Experts of a small language model: width 320, 64 experts in each of 9 layers.
Below are experts of layer 4 (counted from 0) of a mixture-of-experts language model. Rows are named router (the router's row for the expert), up (a neuron's input weights, with its number) and show model dimensions 160-239. Each number is 128 + 32 x the weight over its row's rms, rounded and kept within 0 to 255.
Before each expert's rows: a language model's description of what the expert responds to. This comes from a sample of Wikipedia text that the model never trained on.

# expert 22
What it handles: Category adjectives in infoboxes
router [117  67 118 162 134 182 104 125 118 124  93 151 146 119 108  93 118 109 177 153 127 116 114 136 123 116 145 127 149  86 136 139 107 156 125 142  75  89 135 107 105 127 137 122 110 107 150 148 102  81 132 113 134 197 105 147 102 173 153 156  59  91 135  91 125 106 130  94 191  82 112 109 153 130  50  86 139 121 163 146]
up0 [140 143 117 112 121 135 114 159 123 178 103 155 146  78 147 124  69  97 107 124 118 143  68 151 157 131 115 174 161 111 158 121 123 119 169 168 154 117 137 203 148 137 144 148 129 125 135  96 161 112 138  87 166 142  82 131  89 102  72  55  85 123 110 138  75 104 122 156 109 131 105 121 155 105  60 143  87 145  86 165]

# expert 62
What it handles: Prepositions of place and time
router [111 194 149 201 111 145 115 134 125 134 145 147  89 145  84  57  76 139 128 158  75 110 183 150  98 131 135 146 151 158  95 151  73 126 113  88 123 102 126  81 161 149 138 178 125 211 166 167  94 131 171 133 132 172 161 151 153 117  91 154 118 159 125  77 157 201 105  82 174 120 129 178 146  95  87  80 119 111 103 147]
up0 [159 151 150 153 157 132 170  96 113 117  62 126 167 142  82 144 190  78  74 148 103 168 156  60 118 136 111 119 118 131 160  88 137  97 164 125 120 116 126 110 160 100  92 153 127 150 107  56 105 146 124 156  68 108 145 150 145 103 161 176 164 104 134  79 123 165 157 110 115 113 190 114 144 108 115 143 110  77 164 125]

# expert 56
What it handles: Single letters and units
router [143 120 163 130 128 125 124 240 105 137 170  55 119  97  76 131 120 147  87 109 178 120 144 134 171 127  99 172 185 155 115 155 131  92 132  81  80 100  97  80 172 121 157  95 147 130 118 146 125 136 110 160 157 113 156 154 162 109 143 106  76 114 105 137 147  77  93 178 142 153 129  88  71 126 158 121 158 139 140 120]
up0 [153 172  55 148 104 128  69  82 160 129 109 120 140 179 112 127 144 117 125 161  58 126 156 188 142 171 154 134  99 177  98 192 185 122 121 152  55  63 109 122  73 154 145 137 106 111 143 157  81  97 102 102 101 137 123 147 113 144 168  96 171 107 122 181 185 156 100 147 115 108 136 105 141 103 104 196 148 195  95 120]

# expert 18
What it handles: Proper-name nouns, table pipes
router [108 117 150 160 130 119  95 128 127 188 168 129  77 150 170 170 135 159 112 110 164 118 123 149 160 127 111 105 130 125 182  90 101 126 123  55 179 114 141 121 107  83 109 142 123  78  99 124 150  60 173 105 132 147 107  55 138 127 109 128  65 134 158 122  51 110 115 144 174 163 109 151  44 161 117 132 193 128 133 141]
up0 [105 141 157  95 152  85 150 154 109 117 117 126  85 149  72 133 126 169 160 123 132 133 114 147  75 128 154 101 159  45 106 128 117 131 149 181 115 139  46  77  42 126 120 195 120 142 115 161 107 131 159  64 160 149 133 138 155  93 119 147 194 178  96 136 101 124 123 137 140 109 106  97 130 127 192 166 127 114 180 164]

# expert 50
What it handles: Name endings in lists
router [163 154 157 107  79 167 125 111 111  70 118 159 125 162 113  95 114 172  83  34 146 133 120 118 123 127 185  54 106 122 143 111  95 128 153 210 152 161 161 131 118 110  81 164 156 107 168 152 134 207 154 145 136 116  99 110  70 155 154 125 130 151 111 114 160 119 155 141 110  83  85 166 129  88 115  80  92  71  76  62]
up0 [ 89 169 162 148  68 122 113 120 143 134  94  84  35 106 135 105 204 145 129 150 116 130 132 105 108 120 117 118 163  97  64 129 167 125 149 201 120 138 101 136 140 166 117 175  84 170 128  86 112 162  96  81 146 116  68 126  74 128 146  90 175 195 188 162 122 164 127 123 113 117 155 168  91 113 106 130 159 133 147 114]

# expert 43
What it handles: Table cell separators
router [103 149 129  78  59 102 107 149 128 109  79 198 113 156  98  81 147 115 142 127 150 162 125 128  79 163 160 171 146 118 112  74 152  98  91 161  74 111  71  74 146  82 112 117 123 113 129  97 149 126 175 100 132  93 129 130 157 169  98 135  95 109 134 136 126 128 124  45  78 121 147 118  81  85 142 141 157 127 107 142]
up0 [125 189 128 132 157 120 107 123 116 150 164 111 163 118 135 152 158 185 164  95 104  68 115 195  93 159 153 143 184 122 121 140 101 156 142 151  81 105  50 123 133 225  91 114 107 126 120 123 143  83 188 124 167 139 129 107 208 145 122 122 136 137  85 163 130  94 129 169 122 100 127  42 131 119 163 129 129 133 160 165]

# expert 34
What it handles: Location prepositions and articles
router [169 244 103 131 136 170  89 173 156 138 163  57 129 151 139 149 168 105  63  77 156 157 148 125 134 135 116  98  64 143 133 104 137 109 170 136 101 141  92 121 111 182 143 127 143 116 144 179 102  75 141 131 114 147 134 138 113 184 128 116 121 137 102 127 124 149 117 106 157 100 136 141 134  99 106 213 134 136 152 109]
up0 [152 154 124 123  92 117 144 157 135 137  81  61 162 101 140 143 172  90  69 141 181 103 159 104 123 115 117 110 170 111  93 158 143 132 144 136 143 111 144  62 138 107 143 114 122 157 121 153 174  82 166 125 148 102 160  82 253 108 133 127 139  59  96  96 114 135 136 173 145 145 150 118 137 131 142 120 134  90 201 162]

# expert 25
What it handles: Articles and name fragments
router [115  94 112 142 143 126  91 163 156 123 145 183 141 171 122 149 148 137 159 197 171 134  40 110 114 141 128 156 103 146 106  87  88 170 166  98 193 161 164 142 128 126 165 200  92 110 121 135 210 142  85 108  71 107 165 131  73 177 134 148 111  80  92 161 103 132 106 111  79 151 151 176 126 190 108 170 101 144  85 160]
up0 [139 148 128  48 181 142 132 153 131 110 128 166 105 149 193 139 162 122 140 121 150 165 148 158  94 128 132  76 149  92 128 109 164 107 143 171 116  95 121  94 144 112 129 120 160 143  59 135 102  80  98 118 117 143 181  70 140  91 116 117 172 168 151  50 138 115  86 222 153 142 108 200 135 168 129 112 142 149 123 127]

# expert 53
What it handles: Name-initial syllables
router [147 128 135 100 109  98 185 189 144 122 136  79  63 166  96 154 107 115 125 148  84 107 131 131  92 127  86 125 114 139 165 141 129 162 127 112 208 112 140 145 155 161 109 143 116 109 121 148 123 147 148  53 117 163 135  97 138 122 110 135 129 116  89  85 147 182 116 129 127  73 160 131 140 156 147 164 101 172 149 156]
up0 [167  78 143  97 166  96 156 120 136 169 131 150  64 145  95  87 119 106 126 143  73 115 145 127 139 102 180 136 122  93 135 130  74 188 139 103 125 164 110 149 117 163 127 142 109 146 136 145 114  85 135 189  98 137 150 106 131 103 125 126 139 120  74 140 115 150 104  98  79  97  75 138 120  76  49  97 166  96 178 147]

# expert 57
What it handles: Biography opening words
router [174 174 115 208 144 173  99 104 132  72 173 131 150 138 132 135 135 102 110 165 106 150 208 142 145 172 206 106 187  72  89 138 154 119 134 172 127  97 136 141 183  88 101  99 126 168 115 103 135 165 145  98 130 134 183 176  98 139 104 176 142 100 131 174 156 163 124 144 123 115 143 118  81 139 125 169  92 160 143 127]
up0 [163 135  79  84 102 167 141 118 124 125 114 117 105 117 169 138 163 125 105 161 109 182 153 122 141 169 196  98  91  50 170 154 151 186 173 133 132 102 145 105 141 130 166 109 142 119 115 186 182  82  97 101 164 109 106 104 148 140  62 136 119 142  94 141 157  86 148  71 147 125 154 114 142 109 122 129 170 123 165 101]

# expert 28
What it handles: Proper-name opening pieces
router [184 104 120 116 114 103 177 139 164 124 122  73  69 165 143 128 151  91  96 115 194  67 151 133 156 122 109  69 198  62  97 155 167 140 100 132 116 177 131  62 120 145 111 156 139 172  90  41 156 149 112 157 191  90  79 173 150 133 175 170 146 159  92 122 149 177 145 110  94  97 117  70 169 124 206 109 113  97 126 130]
up0 [195  95 155  76 131 103 162 149 139  63 176 164 130 152 147  77 170 129 148 111 184 101 107  89 153 120 141 141 136 131 168 138 168 182 129 173 121 184 103 113 160 177 134 138 127  96 159  73  96 147  91 178 114  88 131 115 141 111 172  56  96 130 114 139 154 103 163 134 140 153 117  99 116 121 163 124 123  92 149  99]

# expert 16
What it handles: List and table delimiters
router [173 156 150 103 134 145  87 141 115 132  69 156 131 174  33 114 123 148 120  57  83 124 131 100 105  76 121  87 157 159 107 147  81 137 131 122 128 131 133 177 151 161  65 142 128 113 139 143 109 173 105 121 144  60 129 107 201  95 148 105 151 118 101 255  81 112 150 108 142 109 164 166 153  87 119 124 168 145 131  90]
up0 [121  94 113 183  96 134 132 113 108 152 150  95 101  82 132 199  97 144  73 140 132 171 155 139  86 105 115 130 121  93 178 100 199  74 117 145 156 145 177 142 132 135 160 118 109 159 102 129 192 169 132 151 114 104 146  97 138 132  83 201 139 102  72 114 124 137 137  84 121 113 145 138 134  77 168 128  70 140 136  86]

# expert 36
What it handles: Common nouns and suffixes
router [ 95  92 127 107 154 118 131  82 141 138 131 168  75  19 134 177 103 119 122 136 154 121 170  93 126 125 109 166 155  94 143 138 142 166 108 104  55 120 106 171  93 109 128  72 139 136 124 124 121  87 130 127 114 137 109 124 124  86  94 133 101 141 111 130 209 112 104 120 179 105 112 136 109  48 131 121 136 101 164  94]
up0 [108 132  77 124 105 139 116 102  78 202 124 130 118 149 109 125  79  84 143 101 109 170 164  94 128 131 133 148  92  94 127 117 170 127  96 137 129 157 169 151 122 104 126 125 120  99  66 127 129 162 186 113  69 194 125 154 123  91 134 180 126 180 154 184  93 110  81  86 127 135 105 128 174 110  70  97 157 114 105 125]

# expert 4
What it handles: Word-final suffix pieces
router [ 93 110 133  98 199 156 111 148 127 127 140 204 182 111  46 104 150 119  80 133  83 180 189 108 110 116 171 102 174 149 129 115 159 127 152 179 145 128  45 167 154  84 133 100 124 170 173 113  88 134 174 159 126 115 183 100 119  79 116 175 111 121 125 137 119 116 172 195  92 185 140 193 168 122 117 218 113 139 187  45]
up0 [143  84 146 154 156 163 152  86 153 155  77 151 100 110 119 173 134 130 153  67 208 119 108  82 120 106 127 130  78  82 149 106 139 153 136 183  86 100 111  98 173 122 159 116 156 139 148 146 144 113  70 168 138 192 199 144 135 153 142 128 109 180 164 151 130 204  71 119 121  92 122 131 149 213 155 245 140  97 146 132]

# expert 15
What it handles: Table header words
router [124 112 137 129  59 137 111 105 151 134 143 135 150  72 106 126 173 142 139 197 121 198 176 124 123  97 112 146 120 124 162 129 124 138 122 136 106 121 118 103 147 130 217 132 167  52 120 127 133  97 130 109 120 167 145 151 118 121 105  92 153 164 159 151  94  73 120  84 164  91 149 133  89 126 149 102 180 164 148  85]
up0 [125 118 124  71 166 101 163 141 160  88 120 151 152 136 167 149 111 107 124  92 100 127  80 148 153 107 114 170 156  96 127 161  76 127 137 178 158 168 106  69 108  91 148 150  87 166 136  87 118 144 126 124 109  94 115 118 138 154 153  69 141 149  85 149 154 120 140 101 149 165  80 207 153 121 182 127 103  89 100 141]

# expert 3
What it handles: Numeric table symbols
router [ 85 136 100  88 177  76 120 191 189 138 130 103  87 113 146 113 150 126 138 181 129 129  91 115  85 120 156 171  71 163 154  54 110 126 123 170 150 139 176 117 132 137 137 153  27 108 158 105 100 179 135  65 131  96 181 192 119 141 145 116 128  99 106 145 112 102 132  95  92 153 101 176 148 163 155 127  61 201  94 115]
up0 [ 72 207 102 125 162 132 182 160  95  96 161  99  79 170 141 136 103 108 116 114  97 146 146 103 136 144 119 117 110  92 161 119 154 116 114 181 121 141  98  88  82 146 152 108 121 113 159 135  73 197 139 112 152  98 168 139  70  88 135 142 110 129 134 111 129 176 147  92 109 135 116  72 149 110 139 196 147 107 112 113]

# expert 38
What it handles: Digits in numbers
router [123 154 132  92 157 144 103 104 211 117 156 101 127 131 154 110  99 122 151 163 106  97 171  85 116 151  74 152 121  83 129 165 137 125  92  43  86 179 143  80 132 107 155 162  57 125 143 163 222 142  84 131 120 219 141 139  69  91 134 104 142 138  84  99 128 107 105  48 173 129  51 140 149 191 132  98 151 128 156 163]
up0 [112 120  76 117 113 125 135 129 121  88 148  65 150 111 124 166 127 134  83 187 133 136 111 122 195 171 140 152 120 187 113 174 106 126 135 175 188 169 127 101  98  92 173 125 139 150 136 168 147 132  68 163 123 167 150 101 153  59 140 138 130 119 156  86 109 128 143 101 160 127 127 221 135 191  94  97 141 146 159 177]

# expert 46
What it handles: Word-final name pieces
router [139 152 130  69 102 159 152  86 145 151  73  89 114 150 102 148 139 135 171  66 125 154 125 202 108 201 163 125 132 133 101 120 175 106 115 181 167 158 142  68 143 156  99  92  83  85 117 107 129 153 148 153 152  98 122 118 136 150  78 149 142 157 105 116 133 127 153 131 169 172  90 173 107 153 117 106 123 151 126 136]
up0 [123 101 117 133 119 159 123 124 224 107 109 146 145 139 139 113 163 164 125 145 140 112 148 225  59 163 111 162 136  90 118 115  88  89 135 120 120 153 107  75 120 166  76 195 110 148 121 101 110 142 168 104  77 164 168 106 161 152 117 133  95 138  92 114 137 107 165  93 125  77 140 142 146 133 132 202 129 159 122 117]

# expert 33
What it handles: Non-Latin script bytes
router [166 142 118 113 156 176 121 144  94 112 158 113 114 159 115 126 106  71 111 186 151  53 114 137 122  66 157 146 159 171 155 125 145 193 150 167 166 138 118 106 151  94 112 186 110 150  86 102 172 105 100 124 167 138  95  69 125  70 128 197 137 154 166  99 150 103 143  90 100 108 130 122 153 133 132 130 137 147  66 149]
up0 [112  88 133 126  50 165 163  89 151 102 180 101  96 121 128 176 162 149 182 133 110 113  90 129  80 163 160 164 137 128 138 151 118 130 158 109 174  99 108 135  34 118  89 139 127  80  92 122  99 144 125 198 167 123 126 133 105 103  90 130 209 146 134 135  99 153 117 101 152 117 104 162 120 136 125 142 161 118 103 149]

# expert 11
What it handles: Linking prepositions after verbs
router [122  87 124 176  96 135  88 132  66 112 141 175 174 145 113 110 149 103 137 102 131  88 210 111 174 177 118  92 168 176 153  93 150 116 139 168 136 136 144 180 149 174  83 135 169  73 142 180 149 137  87 124 153 111 174 159  82  71 135 134 152 134 113 168 148 105 166 109 133 171 135 157 137 124 140 107  90 183 157  82]
up0 [101 145 159 176 118 134 153  77 121 127 143  78 168 120 103 154 138  66 157 153 123 135 120 100 137 132 143 198 103  94 153 185 160  81 146 138 131 124 116 110 146 206  72  87 113  98 150  86 110 105 109 157 122  95 175 166  85 113 142 172 117 125 101  74 149 135 145 161 112  97  80 156 138 121 181 215 131 145 134 172]

# expert 29
What it handles: Nouns before colons
router [103 123 151 158 105 169  74 164 176 135  92  49 152  80 115 138 119 120 123 123 169 137 139 142 114 149 144 139 180 130 193 157 121 124 141  99  92 197 119  87 103 159 134 132  63 137 132 117 197 123 125 119 144 117 133 121 110 128  81 122  96 133  80 130 126  90  87  95 171 138  53  84 129  52 123 164  89 157 161 145]
up0 [140 158 132 171 164 149 134 161 148 167  93 168  77  92 163 138 165 134 121 116 139  98 136 127  75  64 149 165 147 106 128 142 133 165 139 108 175 166 157 135 110 139  88 115 129 146 124 119 143 100 157 127  99 147 114  81 158 110 111 130 182 112 115 121 165 201 144 149 103 165 141 176  91  80 120 133 130 120 128 103]

# expert 23
What it handles: Standalone numbers and months
router [127 147 139 146 133 142 191  97  65 118 117 120 125 184 168 160 121  99 116 144  92  91 191  96 114 120  95 147 190  84 129 174 138 130  91 142 122  91 158 147 117 121 132 112  88 190 165 158 131 142  88 131  38 193 129 161 100 148 153  98 158 154 172 117 190 117 152 108 143 110 105 133 158 133 134 126  98 160  99 201]
up0 [141 132 134 149 134 169  86 127 133  70 113 153 144  97  42 127 212 212  58  86  95 104 102  77 107 176 126 108 153  71 123 163 128 170 108  97  91 124 129 126 159 122 107  92 108 159 132 124 130  72  71 102 101 119 127 110 125 170 172 165 149  98 143 149  67 120 103 166 103  92  76 146 169 146 166 126 105 102  56 128]

# expert 41
What it handles: Mid-word fragments and table rules
router [ 92 166 118 118  93 149 178 123 127  55 115 144 108  81 147  96 126 129 164 112 177 182 180 159 129 108  72  99 154 108 101 109 139 101 116 190 176 105 152 135 149 200 126 142 138 102 147 133 142 134 128 133 115 110  96 117 162 175 154 137 122 126 133 133 120 159 120 143 137  83 106 122 103 196 105 117 134  90  74  95]
up0 [152 113 142 189 120  98 186 110 116 109  96 125 109 104 122  71 168 120 142 146 134 205 145 107  89 136 139  50 146 116  97  94 126 105 103 124  93 126  84 156 133 206  90 122 138 143  88 175 133 122 157 130 114 106 126 119 108 108  98  89 155  83 195 142 103  96  75 121 154 101 142  97 124 114 147 157 127 112  96 143]

# expert 37
What it handles: Place-name first words
router [130 120  57 154 129 115 147 103  58 134  99 128 124 115 133  82 147 132 155 155 139  74 190  92 143 122 155  95  99  73  85 109 123 119 126 115 133  96 152 181 126  91  99 162 106 120 165 135 109  79  94 113 139 121 100 130 142 133 157 143 138  92 166  69 136 120 147 109 114 125 166 115 166 122  99  65 129 142 191 120]
up0 [164 119 160 166 147  92 157  72  79 153 132  96 128 164 138  99 149 127 150 136 114  89 183 157 162 110 116 127 185 143 152 146 158 108  92 142 166  88 110 104 166 127 130 107 143 118 160 122 132 179 161 111 185 131 134 128  66 101  93  99 167  93 122 102 148 108 182 156 120 154 178 202 103 126 201 115  92 145 123 137]

# expert 54
What it handles: Mid-word technical pieces
router [148  71  97 166 144  88 224 139 156 129 124  97 123  96 117 111 163 111  86 179 142  76  96 131 135  73 122 140 133  78  97 136 159 134 124 146 142 140 116 187 112 158  90 128 116 144 118  99 138 100 131 172 114 110 120 142 179 191 173 161 121 126 101 127  94 119  98 130  70 146 121 110 128 126 126 125  85 121 146 157]
up0 [ 88  73 113 127 129 175 167 106 143 143 120 139 187 140 164 147 162 127 101 160 118 116 107  69 156 140 121 167 152 122 151 126 131 109 149 127 184 112 132 126  87 152 123 176 102 162 144 124 123 125  65 154 138 112 164  90 131 135 118 162 153  99 197 164 158 143 137  78 157 191  97 166 106 113 162 155 152 169 186  55]

# expert 45
What it handles: Sentence and cell breaks
router [128 153 145 138 139  97 111  89 128 118 130 157  84 182  94 139  82 122 128 147  94  79 115 105  96 143 157 109 114 132 106 175 117 101 147 173  96 148 148 102  91 108 165 146 125 102  55 108 119  47 117 126 126 135 197 150 122 146 133  90 174 169 153 165 156 150 105 158 107 164 124 111  78  88 169  94 179  87 138 164]
up0 [138 116 103 196  70  10 120 117 145 170 179  95 127  41 112  98 174  95 167 158 158 132 159 157 158 146 139 121 182 180 183 154 109 122 153 206 130 108  42 100 103 136 135 159 128  58  88 138 108  89 109 116 114 160 113 126 128 122 145 108 132 143 172 131 168 163 118 100 121 117 129 143 145  87 154 133 168 136 121 128]

# expert 31
What it handles: Clause-linking verbs, conjunctions
router [171 122 133  94 146 170 167 141 127  95 122 201 160  98 132 120 134 125 155 104  62 161 129 115 154 128  76  65 158 125 125  98 118  95 122 140 119 110 172  91 129 155  97 115 143  88 123  92 118 148 130 145 130 115 110 135 109 106 148 106 169 154 141 211 161  87 149 113 167 149 139 178 179 146 111 101 165 141 116 137]
up0 [102  94 152 220 141  72 140 168 177 116  21  98 105 155 192  31  74 130 119 102 134 143  92 122 119 131 119 175 136 110 162 144 151 141 134 145 108 155 125 176 165 183 127 150 195 133 130 127 183 136 116  86 145 158  91 100 107 107 149 127 117 176 144 161 142 112 115 109 109 141 149 217 147 117 103 127 138 167 221 139]

# expert 0
What it handles: Acronym letter pieces
router [148 154 142 101 118 155 118 118 145 121 120 133 154 109 148 114 103 107  88 109  75 125 130 109 121 117  81 182  88 128  88 125  90 108 125  88 137 120  83 144 118 108 156 109 165 176 139 199 166 136 127 146 170 147 132 177 135  94 164 151 165 113 131  88  98  91 141 155 156 112 167 131 109 134 173 180 117 129 109 188]
up0 [148 131  86  75 128 138 203 126 139  66 107 107 123  87 138 122 124  97 123 128 140 132  39 137  86  85  99 105  80  73 114 135 132 106 133 131 100 155 123 114 136 146  97 123 151  82 102 131 127  88 117 187 176 128 119 117 132 118 169 100 146 113 164 111  91 123  77  86  95 169 106 142 164 101 130 181 131 177 116 145]

# expert 5
What it handles: Place and organization nouns
router [ 99 111 166 103 133  56 116  74 102 142 137 180 159  92 106 206 140 144  98 147 157 150 151 133 139 154 113 172 138 103 147 112 158 144 133 116 132 120 109 142  76 107 164  93 126 106 103 140 101  72 174  87  91 164 113 104 128  85 107 136 100  94 188 131 187 111 111 131 137 123 121  95 107 154 127  73 139 121 171 137]
up0 [146 153 116 139 121  90 123  89  95 127 122 119 142 113 150 173 118 121 113 144  88 145  98 215 109 175 115 125 134 146 100 103 133  67  77 156  94  44 180 160 134 187 157 178 148 138  62  84 146 145 138 134 120 110 116 132  83 186 166 100  76 149 121 105 151 124  80 136  94 137 142 145 109 176 103 149  84 159 165 177]

# expert 27
What it handles: Prepositions of, by
router [ 99 107 122  76 101 128 109 146 153 132 200 152 128 128  90 152 125 152 164  72  86 191 102 138 143 146  90 112 112 168 112 158 166 168 121 128 142 133 143 169 104 121  67 102 133  72 145  65 103 138 150  93 133 131 112 136 169 128 127 129 189 146  64 104 115 162 155 126 194 101 143 146 131 137 123  95 124 125 137 160]
up0 [126  75 103 182  70 109 174 148 190  81 156 123  76 130 115 156 133 155 147 127 133  92 136 140 225 120 105 125 136 149 132 100 120 183 166  94 129 105 197 131 157 181 100 152 139 141 121 136 183 132 126 143 102 174 109 162  66 144 121 123 123 137 113 174 176 146  64 179 121  97 116 117 146 150  89 147 134 110 159 146]

# expert 17
What it handles: Digits and ordinal compounds
router [179 110 129  88 118 100 111 185 174  81 115 171 175 119 117  70 108 128 115 169  81 149 187 116 127 122 101 139 213 121 143 102 109 161 170  70 104 160  81  69 177 123 149  81 143 111 111 165 128 126 124  93 113 153  94  44 147  79  46 184 139 146 104 131 128 159  88 136 180 148 116 114 155 133 132 199 137 126  86 136]
up0 [129 187 129 103  97 132 117 174  72 115 121 108 178 151 162 144 159 173 140 143 102  86 122 170 129 133 119 153 110  89 205 197 167  95  81  98  94 123 167 122  61 113 113 100 123 141 110 143  97 156 127 157 151 102  81 126 135 139  83  95 142  73 146 180 107 139  74 110 105 176 165 154 154 168  85 165  87 127 123 132]

# expert 6
What it handles: Table cell separators
router [117 154 152 135 130 181 124 171 167 138  54 132 109 151  95 110 100  99 115  38 165 159 147 114 122 118  79 154  89 127  97 119 139 136 123 122  70 179 115 116 113 103 106 128 103 193 106 137 132 164 111  80 153 110  93 103 115 104 158 122  98 134  75 171 134 137  57 150 169 142 145 166 208 122 129  82 132 115 146 140]
up0 [154 131 139 116 110 189 171 126 141 113  81 173 109 120  87  96 131 110 107 202 157  68 150  73 111 169 146 167 157 149 141  80 107 205  96 141 175 130  70 133 115 100 103  76 127 127  58 174 127 157 149 137 122 109 108 130 125  89  81 160  98 167 108 146 119  95 137 175 125  66  75 131 143 104 124 115 163 126 168 120]

# expert 59
What it handles: Units and taxonomy text
router [187 143 139 139 161 134 180 121  83 139 159 168 133 103  83 108 124 145 137 146  86 121 182 107 133  82 185 154 212 130  48 148 113 110 226  77 139 126  71 126 153 105  98 107 161 133 163 138 104 145 181  94  50 165  96 107 187 164  88 115 156 114 153 120 123  78 161 154 171 155 150 117 154  75  74 190 116 162 108 107]
up0 [163 150 113  94 169 135  53 124 102 160 100 125  96 153  99  93  97 104 172  75 187 118 162 151  81 127 137 114 118 134 134 160 124 181 130 108 137 125 185 127 140 132  98  84 157 101  48 113  88 112 139 106 159 169 142 135  86 166  93 110 168 126 211 166 143  38 164 126 144  68 108 148 169 145  74 123 144 166 112 173]

# expert 24
What it handles: List and infobox punctuation
router [114 101 157 192 169  93 153 148 153 147 160  86  98  91  77 145 133 216 109  72 122 166  92 128 112 140 187  89  60 130 127 108 171 118 200 135 114 107 123 154 109 135  79 127 159 148 144 131  85 114 194  51 128 123 150  80 151 124 132 104 112 119 107 157 127 134 137 142  89 109 137 129 139 133 123 151 121 172 189 142]
up0 [126 135 165 156 164  94 182 176 131 131  76 117  73 137 140  95 150 109 143 131 101  91 120 153 103 141 119  85 156 105 124 120 109 131 152 129  77 139 137 146 161 125 135 120 125  94 132 129 100 121 135 125 141 184 126 133 171 157 104  95 184 138 147 167 110 204 186  89 125 104 131 159  94 169 117 136 126 130 213 133]

# expert 19
What it handles: Closing punctuation, quantifiers
router [130 134 106 162 168 117 117  43  94 129 139  77 125 121 134 138 139 109 127  89 134 125 169 110  82 103 100  88 133 141 153 139 128 128 166 151 123 151 117 119 162 143 137 155 138 161  95 157 129 136  78 236 111  88 123 109 129  93 101 104  89 112 108  92 102  85 142 172 152 201 120 134 108 148 124 159 102 100  82 116]
up0 [146 123 117 100 128 152 123  89 136 213 155 117 101 167 123 142 148 110  69 165 120 105 116 162 151 107 143 144  95 121 110 166 137 138 124 145 152 121 113 131 144  85 120 169 154 109 108 128  94 104 158 172 113  85 123  99  69 112 126 131 125  85 155 119 133 147  70  67 121 111 172  89 100  97 145 156 178 158 135 110]

# expert 12
What it handles: Pronouns and verb stems
router [169 137 152 158 138 127 196  91 152 169 114 113  49 176 111 193 116 125 134 162 158  78 120 118 173 104  84 149  86  86 133 127 158  66  87 102  78 137 118 186 174 151 122 105 191 117  47 109 118 120 161 173 130  92 111 125 154 153 147  86 139 106 167 161 146 115 117 111 130 121 122  93  86 180 106 109 134 183 112 114]
up0 [ 95 114 132 138 122 104 157 154 102 107 166 156 137 152 182 102 174 152 117  78 139 158 123  77  90  91  82  96  58 121 125 112 140 119 141 109  88 128 129 246 150 100  86 127 199 159 154  88 185 123  73  68  91 176 150 117 120 151 104 114 101  69 123 156 105 130 156 114 143  83  67  89 125 152 102 172 109 118 133 143]

# expert 61
What it handles: Foreign name endings
router [182 114 124  91  97 131 140 103  58  78 122 203 130 166 125 124 123 157  76  60 139 131 179 112 152  81 197 119  46 140  98  60 166 135 151 169 186 142 106 166 108  78 136  82 144 139 137 146 101 144 106 148  85 121 122 118 101 100 143 154 169 172 158  68 171  91 174 163 101 103 152 153 134 105  89 149 106 104 133 116]
up0 [117 131 146 173 111 163  79 140 164 135 124  79 129 140 118 170  99 104 108  70 128 162 146  81  84 137  96  92 115 173  93 187 165 188 106 101 151 168 191 117 181 170 130 107  93 173  90 105 143 120 144 170 159  86 160 113 135 144 128  80 143 202 109 197 101 122  85  71 157 146 150 107  98  98 148  99 133 106 144 158]

# expert 55
What it handles: Name-initial letter pieces
router [ 62 129 176  31 165 124 111  92  91 141 148 100 132  84 139 142  96 118 112 117 121 187 124 182 127 118  84  97 102 154 128 157 144 140 115 113 120 132 147 184 134  86  98 112 133 114 107 173 139 121 179 127 121 128 136 105 155 110 121 112 156 123 130 134  80 125 156 148 138 130 147 131  78 171 150 159 133 136 100 123]
up0 [132 111  89  95 139 183 147  82 145 140 131  88 114 186  87  46 171 113 135 122 117 227 128  83 138 118 155 101 115 125  88 145 141  72 197 148 125  93 184 114 159 152 139 154  95 110 169 117 123 135  84  71  77 186 126 198 197 178  91 129 150 124 127 114 112  76 150  88 141 129 145  86 153 181 106 113 132 155 118 155]